Experts of a small language model.
Size: width 192, 56.2M parameters.
Experts: 64 experts in each of 14 layers, a softmax router.
Below are experts of layer 10 (counted from 0) of a mixture-of-experts language model. Rows are named router (the router's row for the expert), up (a neuron's input weights, with its number), down (a neuron's output weights, with its number) and show model dimensions 96-191. Each number is 500 + 25 x the weight over its row's rms, rounded and kept within 0 to 999. Numbers have three digits each.
After each expert's rows: a language model's description of what the expert responds to; "mostly gets" lists some tokens that are sent to it at least half of the time. This comes from a sample of Wikipedia text that the model never trained on.

# expert 29
router:525489525536488521509481539503496528524489526487571492567465462503531471483492492541494472500505498520503507466481525506548510475472574510537496511472473510512500486540547519507495467474498528481476504524460502479504487469479507518568505521531501508503516525488461491474507508497510483529
up0:528474527512515525553490462511531504489502514458508491519492536512470462492491500548466496478495494527534497480495437488488467502465540561551474504528499546536489496523535474499539471493486510528484503514453509482502489427502539489494490553477505481483487471509526512535522510521518499516
down0:493472502473493485528466498505482493538523564547495519480474490514512532513508505476511491531511484542487527503526502504490484529472504500503491528500476491531460486513504520494497502478500472481531484547441468510548502479492464454536459459521473473503514495504455460464502503517487486529
up1:487484485531505510491492530501500492480508487479536531484488533472479501517452528477506492538502567474503492510521511469514502489540488519491456508541536490520470485479510495478468476463476528438543529510540458498432536484462560509486530534486504530488502517491494513460506480486491448523
down1:531495520473502490527510527561466457538507525541474460511517540529459491515546495543523469503525452506464528535500488552459492463520488515480496498499549473476495497500527471500499500503501504489527508494481508514550534501525499488492468471475512450525513473497514475478499469544486486514
up2:460496475509520493507533434513532500498493483500499509475560529464494498513472520516517484498471503495471504536490474545488477507511480468559534516546480487498515477492500500527499493484524472503499511504498458473443505521503460539469491522526497485547491522528511518549552504551487504511
down2:507533503470487481516524506483479465540503514533538518523512503489521495497490473493482480524467484514468501492502502481485462499507482470517519507499544476491531513491520486481460482495490522529454491506486458485487494516460505500480533495479500472536504455493434528524544539487478480509
up3:519500492511520475510538495523499484531457482499535520491486471480519525474475499496530483521510497524529459452493463544513473494482525494470495496535480456464488502532498513485553498469512456524495460472524450496429524525480484524474511519501523523484528500483503490467472513558476533554
down3:511433481476490487470548463489504515500494501497513498508547549451542436551507519522468510530487528513506493502465451503512519428491485494493467457483486481466491492508509508510494515468495541520466493510528482477481530521483491449508470498508520513475493477486473522488490519511523490563
up4:490484505501477533509499540524506492516463510449482544478497504474495544478536489551480483497456481498495456485488514502509467490530512543466519462491467498461513512480518517488482498517514482473468506468496490488469464428498515517499527508522496515432499511490498467477503515531468545509
down4:492512537486543494449474528472504522555531489532512476476480504507503487486512540520481521485487449495507512496519474499517520486500495504529491489483473495517457511504519466512504508476520471510516486499485497492509493528594520509542497476499454509544539513513483508509519524474521505501
up5:544535503498467507464501473485495497503478527469533505514527468500431521422466519518513502501513471478494506501461473491529528463483530510492503510487503502527490491520509508492506498491469489496457448513488506479488540513472513496483483530489505465467538495553491505487510514502513514507
down5:490445481492476482491462510507509510518494475495481470520513527528498500549520497477461448501544486512507503515550558507502517551488483498506498506439463505511516550476526556510538479493535494548512492498524453542485446523545504504469508500484507538482491501506458510498467539492506512493
up6:537507504516492445492442473551556542520474496511520459512505505522500490516474479479495499481508458476508490519519497502475543526493506532507483494522584502506494504523501495497521503553502508531436523500508497492474484494491578513497505496492464508494490503495486481548488528527501467505
down6:518513517507449504505486491527495469498466510526494515517499531506512561499511452457491517503518564536473508477490460516501503486497442456508501494490490495502522521487497504527470501526546437451566520539507534479522491505454501456469533482491505517523525475459500521494484481507511512489
up7:546497477520495462518527562545506471523507513508501517486507458496511491499434498515478493489477481460534513531530498436538499491472503515483532513507492498474451510479521521448478502458461516517489450500470531478500492490523500479498527505493539487519504509492502513535477491546510520477
down7:529476500483470520477512482498502443493507515492466474499529511495553504497476503492476512421512522478488496494480449493496451449521503504503510531524506485492490489505476482475488502499530506488469498548461493511475473492491491532523530485467478507483457497466465527501526497515552523487
up8:509513539505515501509514486517467470492553492501471498520520537483462485472483495483490468493521512466438507491516500535518478513515478492483509547552528501489452553495567472517489461500503527497485492482542490507496516469533500515498487519486479487470501554502457489490519469494505503472
down8:523539499485496463518460510463529476486488469479514513503505465489522578497458464515455533492444499513544552501522454523477526528464498490500496527492480494498525519509537496535454508492521522520501509502532497525529500468522547490462495505478480496508499462481474462503500519537474478457
up9:496512513522521452508487487482501472458533553484475479480488482461490519506493512538489468483521553542518472466469478523488461531503556520547486516484486494522460420507430538517481510527477480532459511502507514458513498492481519487498485462520504488495496512526498557520532480490540483494
down9:486459524486493554545500503547502478515517478486544512538541487520488502493504534472529461485517491476490451492519463511489492475495478465480514528499485481486492477511491493531461551452528517493460512483536502468468511512483469519512479540506478469514544492483480523529510534478525502530
Final pieces of personal surnames, especially Germanic or English ones, e.g. Herbst, -son, -mann, -stein, -ley, often in tables or name lists.
mostly gets: "rd", "nd", "son", "th", "mann", " Jones"

# expert 36
router:487452490471515471473454522534476501486463507455493487558558523512491500490510510497510548549537530505512525492517460502516519487503520481517539488534478502537493515533540412495525521483507491483504473517467491518530515494501477490514480508524496478481503483536491488496482525517510526506
up0:513558469501510497470521490493512504492498482489478495537498498444458475477479484490459534502549486543499477492517510483471546475496511504519532493470501525566529538513510506528461498490525477506505491511537478508503592505495477521501453536510488528475488543480503520492527469501511474555
down0:452533473459517491465565479486453494497484502524481531514459492477513501507488549465470488510503483493465501466473514457475517502420457472464482480486462476495516461505531496465474515525483491522498452504514502497517548505499522539508478495506522496500510520501502474501502531482500494543
up1:532502507479492496506518559494478485515497503519496454492512542491508490492439490519511453461492529502539525509493495512490521499517488425519469492500548499509487488529497469520488492486504517533483466516497480491486497514480507494508507459534490512507528562511524454505509531450491528464
down1:518513528498472505491526532493496510504509477502499484524465498476521506477480501515514517516507526511482477471501456479505443459494474497476496479510512469516481501534510467495531478508445531505497483484552462542480539516503511500516542521485507513474516497526436493496533507517508533532
up2:479505535504513525476546480472488500502495484498522460461479480498469511513492515473486543499562525489496533521514463531527476501466480494498482527494475488484461471459515481524498488485467501498486503481472463514507495505495516500473492469502460528510471501509537493482540527506513499495
down2:509484513518507490531526491511537498475469478531510519546488515538517476552521504522537508500498495488523465492475495496498525506481468520468486527470488491477511511480474486485536451527500472501490506505498477461480537469449480503473535528482522494480467483437499512486498444499527510508
up3:514486486505465465525572555516509507456502436449518507519468509515525498504481528484484544520511492505531505485521450554490473501501464456511484521546517510479526473488478470506492545505537480524540504490502512529539548507482456500519509502503544444461501498520500542509501503512504494483
down3:504525494518501502509582517504489479486585510497464503516460546506507510489489497489527473485530512437490509506452503482491458470476498469476492544483505482467454537501479498505463475469530461509546478504498496463480527520525509527520437499526511474476465478482498496501501439457516507477
up4:525478512552492550493455510453516453500500488502498476480517524441492450518483472495540572546538499513546514483453517487468501498492506460539554476485509512491530471508506451505523493475485503500506492536480507469491547500536494507494459483491482482506465529463507473476496495490486501478
down4:465490472488471458528491476458531495517478523524469542496523524471499515532507510508506474482500455498500490558506484510493487502491525543464507494470521491470512481482502515501479443531501499507482465474477443476482508522533462498454522486530491496505552510508526493524485477493511438516
up5:528524511546491468503560524488519485460487503511515500530520491441513437505516522508461527513514464451491502502498482540501484497467443482481533539439497444483499488527460483504522519517520479513502487490492491523479491492497532518502467470473517529501543493511515524493472513508563498489
down5:528509532474465531523484463510500507468470499495505529532549481519518508536468535507455477521454489497480480495496489471466492497543517492477514458528454524514508479499524530515493508551504480521480508522446473510483513498502489523507498490523476521491523491457485490526447543518543473509
up6:482498523536498502507508513512504488471530502512468464508507484494473526497508449455495510474495534543529494479525523492495498476513447504529537522538487422509473504486437521482515525493462508491489514500487464524471534509473505514540509471503501460513512533439460541526480516530556545484
down6:500508500494499477509481494509486497485535485502516484496520526524509488455485537515497491492531518468482542523548499492523516545468534510524542490522508466514494484460468512482443453507540546487494466476488521434523490451473492508475525474483512461466485492467493539514508487474531510526
up7:516474497480499484508524481456566521474510487459501509491538536520491483487493511516522488496482521515455494544530506483501515508463495511569488521449533513504466495556502457506540501476480501489523519492478485510433493522475522470453511490554474526476462469521505520497541487543502513487
down7:489507514472476462479454513460460488467490501453503488473470480502483489479491485536486523546510510475487474512504470535537473518500458494467503539571499536535517494459510490530519521476494503470504522504506482520532505462484506527522516496460509512509444487480533506498472531469498501509
up8:499442491455532480490484538523484476516498506479488495533493488514538469478482477509501432493527517466517531519448508526492480509503453493476547503470480491479515533513499476518446472484459514495482528542483513492489543484511481504476520465497491500501466492503462475488481483541515513491
down8:521493514513420567497504513531509478525511536530517510488494490537526505510448469463505502500500476493498494464548503492534504465498465466477509430478488530483536525529444479500543457488505500444503544507486504494533623499498510484553473489517496495520502514469513496467529508475498518496
up9:509468473502485519506492490491540485515496479482477492488499531470464500520462530502501521513513526529471500509476541523462481536546496487479473473472504504491518528499509518478521504489480496562522467515506445449484528553560539532526517499522463504525504510496541507504466475499538487488
down9:467489552534514519504506496500520482490481446432510495472452540480495494557526452523450492533549479502541480527518474557488459540490503479484467508492512486508483551481510536455562530497499507513496460482463504542513541490466521500520537525525524497502501504541498526490498510504511533446
Inner syllables of Indian, Persian and Slavic personal names and Latin species names, such as Sury-av-anshi, Dam-od-ar, Rah-ul, Singh.
mostly gets: " Bh", " Ram", " Raj", " Singh", " Kumar", "kar"

# expert 51
router:522533517501488525500503486515497477514511494528499551546453536540504535517491451530508472495519514478495512497476512488551482507476543492488485455524487500486487516507475472484525505471558483487449526468490552508503476485478509461470516497470515560516517535499495499481475455532515537492
up0:521517499502511497500437483497501498489507512515481533493514545494480514495496494519451474526478552530474509520502536477519506476479523548514540515456533467487502483495521447464523490525482490512510493468450529460520530494492494522477507479482456479507523501529521477500526500508507508491
down0:507498462516479494482462519508462535503511462466467427479481482453532492518448528473474528507511517532513485450519487504462475530492427484502512492493506482495517489523504482504516514471474503505515478522524495475496481534514473485511464491498482531497506464500457463476517502498432485519
up1:463518543487453507476547489508533481527543482444500511459508503464527522498503490484491514494485493458529453497512505510484524495492466499504495496504512456561497491475512487506516484519499483549501521467506495476511496529516528501427518458506456458529461484471492527513499535495522515543
down1:479473508510503500568488530493445492487503495545539487496510448457504519487544536495502545541503536504480490458486467524467470430518515523480520491481520475461482468490521518542501470475465478447534479507505521489486509492492484528500520535498482511515508538509473467498511485481509531498
up2:515540477513468520522500483476522513466483548492493502505527499459507488497491541508497471522491482513489513535523550492516515517497532440453474489526531440485503517520523461511471494484518492515468496449492514499499505503491531473466468487490504458541470519469487489498481498508529456471
down2:497555486544526515505483542495483505520471504497477517525476454491513495527517519472509504546523516494487463477506500504495522497476518469510519503489432500472522487491500490529498458447504541496511499511458507475480488510517532494485488548475546495497490492498486551506491479518494439506
up3:513496525496519517512472480535517499532482478487476523488448469483479493478496478481481526459483500513490495460517493488469504515499526498493467489503516445448513485505520483509494507474509484462458529503476501418498544511444484492486514491528487513491513461507533509500547504452470515520
down3:490503496481455482501490515458496507495492489471458509471451453458538521486512535515528544483546508511506509448505536466460500459497520500556541500515508492501472470496493456523465502483489475502474516492487460484440516521488464491436481492513460466459533471461529506481507512536515488511
up4:523520517494522476488508503508504503516489445486461502463503495536498523505455526483513497496482475517536489485508478503498470442508511490499509528526526522489485464482530474597502516489528502452514517484506495512483504521508494503441468467487498524477532513490539527540488522506504478491
down4:483519453495516495522535491479476509535508522490524471460498531539501481498532524483478505502520528525492482501502480494486455502529519501516468484499476523553505537506551478444475496513488509489468464548495499485493507493469501475520488503536477452510533506510504456525482428466503502509
up5:484543538511558497493459503468507423480472498534497462478483533525508481500586528483475525492477499509484490466526483525504495512485473496507513484486567475527439485503495506512500496502499476535503540535507465494478491491505459475464491518485515468502492490526504466499526517528516449497
down5:473518506537477444514486518475508516527525494469485486536529507502488454436496535512478474467530461509513481472546494479498482478557506493500463528532496521483508500491487510550500489501517517500454486507515515505518458519523514502481469521488509515482489519496487476507484515482518488495
up6:468521547524505504520520516521542497478533509524462486526476480523492518534500530492522525505532488530534498453470475500488471505461522506513483549448519515463520482488518504490488537536479480532518534526555532502508454498496519512429528492491509515512503510498501464492479454532493485487
down6:517524513472508505465482469452482496494487506509493537473521505479504511531463491500474484556492481509496459520515526508513482520495550495512488461523498530560461460494482520506524483520478526512476486526497530496516469515525509461512471518535474563482506504485468499560468476514533507496
up7:511497501468527505521483451520511502497420509440473487507491448497522504493493504475502473513502502525512482538510480559485493536501512528482486549505522487496484467465494485511511520448551458504531504477493538499510528486476484533513511487478502484498520477533552470464482530457519514529
down7:494521483514516549501493502514479520506529505515432501484506514478460490519478465504508524469486548489542472504465502498447505547514489485500500502489543494500481515533482511530495523466482481511531524459517492487481441509507479490505466489477498466502532456525492471502516484476539501512
up8:522462493468467523518496500550474519478480534508510511516519494504474515511490509538454508456496474499481462566503469483552509491495476502503500498486506502462485452536530469492482514499484527460528503451467466484495498517471462502481486511465543514446507514490493479508523486516449539464
down8:465503461480526539473487468505487512518521511477508502509492504506471525521496503518523488540531536459582539481542502496482486478477528493491527498528436503543482529516504492529551500490529492507495487499522504507466468500504480480491555474490510515480502469478537501465511473511495526494
up9:461508565526444520510488492502520506481476511503531492486541522461487497483509529470480537483531478517515537529500504457477526511488510511519522504493487564511499527473462483503497451493520455512497526503486506486439513479530545479481553491470487512510469510528466491510500499452546468498
down9:499455513416517501519493521504504509476533499506509476522511475483499497551509484464544517559507519511514497508513498530472542504499505518507480479509511474467514494504474481506479471467482507486509489522497472487454475482504502528495489468497546475459555495539503487537497526483480520499
Dashes, minus and plus signs, decimal points and thousands commas between digits in scores, records and statistics tables, such as 47–35, −29, +5.
mostly gets: " −", " ±", "′", " 978", " $", " +"

# expert 21
router:502519479462482489476504486493469511523479510517502512517497457512548517510501485464514496508529499494511534515483485538503504523484524472493519494462473505450514526486533518514512510484513495526533473468489494540459505504462467513501478534548521509477506518487483488507485479476458490510
up0:499446523488442461526498509556493500463472468470477484507513492477499536487468529489489477488471504454490501483533471498487524509545511536512507510499486490518505485474482469493482497528577566486526476522477502500488525506475495478494470503512516493492480488495462484528492489517475546479
down0:505546474475480479485506521530523519470518486534515460514457515502571443466498537480507485502519479514486504543494509497488472498461509506496511490492462480499507491493544473453514556521481487506482450515534507527524481493515493534480493505491530523495518430464499513486512486512501524545
up1:553492469507524491498492522501468463517477500518479544510494480461482530514473520493488502509553473478543503494526476529480501520507470504479489491520528492523498479467508485511492481496512525482485516530463538455496509473530516503486521500497488458456519487478510509537521528529499509564
down1:510507504543469514538499502507509530498481464508487511484492497542505482478502486538479506516501460496505501518488502512470507485525452504518516515422450486505511524481478499515506486531533507482499491528523463479489537518526528467462490522498543490565531506491504503523553510496516486462
up2:518482511482510546502503491468518508501516537544514476486442490539524526514480544518512508479479519507496524498518515492504503491507462457524498478513490520512505516532530549580505504490505475501457530477489527518468501463506502506516561491479534511496478505520506449523530462512481489493
down2:494482510532512497493480452527477484449488505467533540495532545505483461444535548489505464494493472480508489499463499549456497465523534483497524476506547468491467487494463533485486554491475491516548511443492457479505530475503482466493494496497498508480502522513508513496508486456451464490
up3:496518472508506504555494454549517497492519499545484485474461444497513498514482467501502476491516494498499501509508479505513495534499496509538546507464504509476544456484500476490507500473492520510474500509518569494483509488546524482460456547542438520475504487521479521521497498500500503490
down3:520544491503493491475474521544529504523531501515521533494517492503555485472447538535456471521490482494568514491439468481498492521551476505525516492511438505523494502543506501455487546490482493500479550477512482519510483515493469508481466504523477475513528484512449531539492492497490466508
up4:530471482454494508545494504497478539476530547497540541493494513503524487468502506467493508511492459510487520533515472570454490468489474457463484492497495543505486476477500527505490493505524486495532508505525530493421544491522477486454463487530520492498520486514531469507480464477482457482
down4:489493535481489516553524493437506496513489533518549510511502548535501526503504483470486508522469479471511470511500537538497517514470495493507425496486506518499522489558456476546499546539511469514461519491490490478511495441479535472518511509509518476486507502522480477462491513483476535503
up5:536506459519525470511505503521483516490557474474505478473506491571486520488456491504487487449510520481525510486492463452552453510490509494479485523501512497515479472497507469504458479500467471517507486494497546464524509524493480498535497547489492491495512492445467449512553449518477504492
down5:406510497494499502505476488494505488497517486488511478548516505492469488527518499505463536534458481553520491473509524506490557511487494520526509497498482506535485523491563510499487481496488545514480502501497497502479528515503533484521498485477510481503519462482491484515493503458520488574
up6:504483515512502531522536505499471508540499510504501462510483499489464476468501510503455498483479556498489493512517506475508514483459500485537520513515480496478479468487495508464476520519500518443507475519496516536469515522499478510538514452466501504487467513528463507480462454518488518513
down6:525485507491479481534488520513471475493490530529507514486494498503530480505504500494510484449519454499487525498530516473526491504534512458548477522479482475508484494518508464482508445498471464499516456497476484519464483530514539502466529501530521549511522551480516486526525497465447507491
up7:483491525505482492490505523519512456494500468446525495504501506497510483471505521449477449524485542501503480480503491534499513477529525482456520510506463483544551470432505552452498523504539468489469500478509483547526497504489506492477537544508473513521514488526453513490466541493495510473
down7:504504506548485505538477493514511513514492550532485506489551506501539478516452549506537499530525511472532519462488514492466495507529515510523517516486547520507510544481514512530477521488548502460459556502504478542505507503491506494528502445511481546501476529481555482519507479504482529490
up8:510475515476514482510497447508504483496510521489529525529467496457491490495461485467527469530481534512527510520503478512535477495495493493520508500505557526487526503495478552545511511495512485518536526508469561506452472457466511479481472467520513498479532490507497472511539504522528454472
down8:509549465508484535508501495500474510523500534512520503534493471544517523502517544512508540466506515527474487482492509473500491538506497509504485510525473496493482518503515495527530483515463509442523505509453482514496439509492517446488510542506468484500500552487505489470471485477497501489
up9:490511507507545555523504513491544487513439503503522487541490499501517542501505499499527510503460516441499506475528494495447455478485536558464525514509523511530477508519510512511523489475506491549503547481531477513516472507483509463496494483534447511510462543463505482501512492516501532503
down9:483512490511532532528468494500538520523524489494466552496491454504551479522521506500508539478472465487537492522499487499528520510486454465471467479498480547494511546514509471556473525509498491495498492524526455525515470451503510524436484504505467511460522529491529493476512470517538517493
Single capital letters or short syllables starting names and codes in table cells, such as O, Y, Z, Bo, Lu, Ke.
mostly gets: " Y", " Z", " O", " o", " Bo", " Ro"

# expert 23
router:504502486493505486501476513475460481541507451500523480490505504531493499502466502474487522513519543513525516495497459509477529490459505491519530502526492463484508501500582487551506463511469510486527472547471495518492480519461534497527489555498508505491546485487484525517473489497539465521
up0:527516495496496540515540511497488447512529446485503460490536535515509508500489504517469529509537510524533535526535497489478489495506543446508497488485518489500482533458548506500522517483494511474506500507494479542465461468492462522493470471504501508483517492516481513527449466512510491490
down0:476492483519462502464472500515495498484511550503517510482475464505503510489500509510525460509479464440468486497499483488554537506527471519496508514497472459518519484523467493552514461497507479519502506476527527468504543517539525482526528468518536508492456516436523503492506541494527490523
up1:491487487464529493497494445494500525510545475490506471462481512527511489539497531521491500514494509494516519476546472468518513520472501472496538512498511493515523466496483525478509500485479502471495454504486467503500499503414498488491508567522536521508495488531489512473553447546521460473
down1:503499506506462515486475527530538503505506466515511510530507529497482511509511446524500485508487524520523508464446529529460539494556548486480487469528467469502524524477512494536470503502540545484491498484475529479469451508546455537482520464520450472465514492492542511508486520478562532549
up2:533513489449523513486472460498464491493533497556438507483508517532518504481469492465446539487447540490574502525512556518461518450484454500499500455511515498509549476505540491490519536530510503503530537517556506540483463514487534520496476428512517507491509503482504533505520516504496476515
down2:516506499484490529515507528482513508525451490486491527528503439481498533505516502529447510530459491515544458483529523534512493523485545520507494542464504546515453504518553496470501507478522503515483494526462504524564495484494448548494492484483553479504524524483531490484500512519455507485
up3:520519476546505476485497459448497459480480450505466464514473489517518480509492536504522474535477509426491519522566510518516503489499542483564504497522513479506523497511473523510509498472520551464485525553513465539473503533501443453519491466461501500520487511501468463506462499484504485501
down3:502518534468508489502512513482479491457478542468549512461489477514456507535506519505518479482472489550506481481483460481525512521504455510470497490527519496521490493488478501484486493519497476534492543469532502495548485503482481480499519514522505508485499506496481486485511484500508487480
up4:486477513500495544490535494525542489517520479531518501445481459502498502543472517509478517529510510560521491446513522514486481471489520523485512506496486459483512493497481520546556491497484490498509470504526471534457473519481493493490465464473495522487521535501474463517480463520507501529
down4:455492511518493519449517478510508458531486431499502479505431474508494505479474495489483493561488522489489486529484524523506488446500509515444498488504489477502442525552521518537491501471483521503556476517515507498483462494475469484477535510459487544547478465501501496489480473491531505477
up5:527439478524492500471515502532478507516506545451529462507516498519512499486482490516475493466478522462518520513468487451485498516503521483483508503494496540472513488523482503465556502505496483558516473516487485478494484505474521503477538512504500470535510481509528508465498516486495505516
down5:540479510504541498496497494501478498490483513501521485510485512502489482519491496506531497504484551484502513502467538484458444512506497518480472504502447518550514529495452494500513504511507480541512489495491521471516549497512498489539548477502510490473492492509519492453539497473488497533
up6:480502555464523508541437458526486490489537501541506519487498536493527520541507493510498521463523509512515509485532508514496491519471530508501541488528503512506523488483484453480508499497470472467475513508473457481517490528508529475488548533513486498509469493489505535519476464502493543542
down6:479481513558464500527498480514504445502510477456471435517536513484484483505499477504527472520522494503513513515510474488509549487479448540497511505536512505509482484511536501518513549536500519498518538528473511500542408480524505549514485517538530493533493505468496520481509468518517466498
up7:495481500487521504558492544522516497482491537522486538505499524495487493506532498465512440494502432524480536515483557479552497487519486520481509472506488494460515481490486509514463504558535524494536482504569545516501500480493541465531483495506509498508469551457543504528495519470504470487
down7:513497513546468452506500513538506465486506481495490498476506524501468533492522466496528527474466490498466555470503452501529523546513472522465477541490501456495510484508449508504499494477474497486489454501523506560515473542518518505458533481510442487501488510516462521484489552490548492449
up8:533570439519483472483493491523452491546499495502496483483494496504478474457475457485482509515504512520526488517533497524451532491534501491474526484516528504521557508531519460449482508509515480481484525482526464477499525496495474466488485475486478513509486516496507505534501504505514523524
down8:481490521477487555490525459497475501515472506555480480475473497525502504501498521505489445492524522510518506498496501411531500496508486481505520491479509525478543501518515461479522505445485513542530509516518505471522527498478520526447539486502532522499455505482472468460513528538499443471
up9:514534498502498503489478484520496487519492526512503492515504508549489507495482538527478517496496505489540494514602488491494476482503509519541540526488487472496490486518539447509540540479525483496491505547491491452465457487485512536458508490529536504473475523520521485516555475483482458522
down9:466515503481505502524484524475474469514511473496476517521523501500447509506491507507527466519503493498528519494463467494479478521470491494465519510483483530461491547517582489505530526526496530530482517451486511516504467468501476515505519524503494460515491471517458467510527478519427522494
Final syllable pieces of Romance, Japanese and other non-English names and words, such as -io, -ima, -ida, -ana, -ya (Shibuya, São, Ajaccio).
mostly gets: "ira", "ada", "ai", "ana", "ima", "ya"

# expert 49
router:478513477514517489483474496448523533472515555507538478500484476519505541477526507479488492494507498482530519518490513513523474506537542491505487537478468465514467485487483488524493528458491531509483525512487548543535484507510443502482474492502476540481534515500528506529554528486501532489
up0:514517550486484436486542510485558501465504504503514484460498506538471521504490514477467466493485491484518508515472489479519479490488533520474505482523516478477535475511511460509463500519523495541444470514526509456521480472462477498418498509487538510443486519485469553533489484514504499480
down0:474471485490510533507511482492469473498476485560472505485516501461490526503514481545529457479539498489519480521523502480463491551545474499531489462536498489492497513535500510499521499555525472467485478512479502538469543519476529505492500532540511528534536485519477489489494505490482485512
up1:469480515496511554523524486545510535485473536525515490490487452499510539434509485518476502515493496480563454492480478458483486471533530526448469450446487469486513498487449499480489480507485508460497533516531503512526501526516475491431523548494500493486486466485511519516477518536494532483
down1:505522468432537484497496465455504457488495519494493509528511543522480493515512481485502451484505514502498505429473518492515518561490483464490505513507526467502498518471482482515474462489494502469463460467484486532519472542493498531492512502486512536503490502502515489506495519482500497544
up2:508536507477534453471489487464488553458502523505500491487523462492480460491465496549496519554482473511487563523507488496532513500449536551473499515519507518496476483492497483529497517500497470525544479527525462478490475544498498514501486497502454485487461518472504488484508510474521472490
down2:489533471517487511507499558535507510504521485502486498535465496503491482500479432470510503481515537485497479545509519507538509508481508514485499538498468495481507498544522474559470517506474510478439490513479474495461459504511453473492506490511446513465474460464492485529493525492516506493
up3:537494468465481511546505524457514493444556508487485496507502530499525506501500481488470515503467537454478544517498529473492483547526484484514476507460469539535494519486439444516495533514520499447468522524509499495527526507459461509496492504509471533458503520509541529499504499506490452514
down3:534491436511492477481504444519499501539481509500500470537477479507499503487484539528471559501491504532533494501508463450510482503509493497501495462546510483511541498474500522481489481510519503515477503502467518492534481488493466522498519488516479512517565511475517490525506489507553473532
up4:477514502516460470483487480464461487527524503505499467508478452487457480521414518501480546524526500529533488505517478459487497468506551545515536475519508484478525527480503499497529481526530513511529479465520516506507514529460477452486520491478512488497516497487494543540477508471500507467
down4:472514493516501512496504471508514537533527506470529479508483492511513502489489474491469489490511496492504499549473511487512537486542477532523441540570527514509474481490495535489506448472506493503480474504551446481520551478470516554495535525458474482473484513469487520475511474527452522507
up5:455475514547531507506436523495524522514461462503538457463471482461458525474490529490470493504494515509543505462482477507471458462528513511485447524519523494523534469510443514562502514524521487497493518513490443516477488525463504500512452522504472513471492510489449512527505509470509494482
down5:496519543539550501507504536481503503500503499509477458491511508494497433504501483456493523464518529522484565505518497510506459461476493496481527482462529525511551518532511534480498487525451481446478454534516498504495464454479497506471477489509497548542536496513491502547539476478494463516
up6:500479467541517498487459473503521474498526477535563450500439478482520505464464509522486532535501555509529508484531546489468461497442534517524465502483489462491480490483519538489495488519493526500514513446491467461457543494522472524503494488506512496496462459486486496432469527490481510493
down6:505483489481497494532502461552489538514514464493431516498502513495530492538505489446508512505475549472472494554475533460484527499465516517499507553506486527473502509493509506525487466507501509455474466438510523544503498513505464533471511490513514530495548532498489485524515458510527473505
up7:520507474475527458512465499506470443448517498490487500522536495501542496561491494488473549492541528459536506480493520511486545517454516487447452497496491453538484488455490461483478542466529487486489522492533478465460483485498519478517521493484504491506457523482498502515497518467498488494
down7:534482532510471495477558439499492536455478513465493481494527547520519502491501463533493513486548462484526486475484505504491538478457468465479477433475502525481553500523509474506505520523495491484506508463469487513546499505502540497485506517552487468507469532505526460508489468463509472513
up8:496490524498493542488441538493506502444457533502490485474485525497508514457494533469507486534489472525509478500523498497505486522486515498472488514505515515493563471463504492523564517509547501503502482495485510489484502493520470517518501504496537495526487496473509479507557520497445484492
down8:508475463497534486482510506536514506534529506520535489532536491483542470503482565540520525505485496484494537496493476530493464500510511502510436465518482499473494519493515488519509529534549468524467488465523499531501525525542461475464443454540543489529503513519522468515525505476492485465
up9:471459539456540506520461473450509507482516528546495475510510482494494565460486489532471514525497520527488508482465512465505503471445496505509511460484481515509508512495524536512482515472522502489484520518504512482509508478521518511527515476498471551461487474525456525533516497507555503485
down9:498564466466514489518493511460516473502515492495538511473510504543509499506520497535484504470450478517474506514520495468522485495463503493501531475473479506468506480520512493506518495519465499449438503496454490515518494465470491540514521525462495482476512479499493560489508521511491511534
Sentence-initial pronouns He, She, It before was or has, plus inner pieces of rare words like r(he)umatic, th(ro)ats.
mostly gets: " He", " she", " She", " he", "he", " It"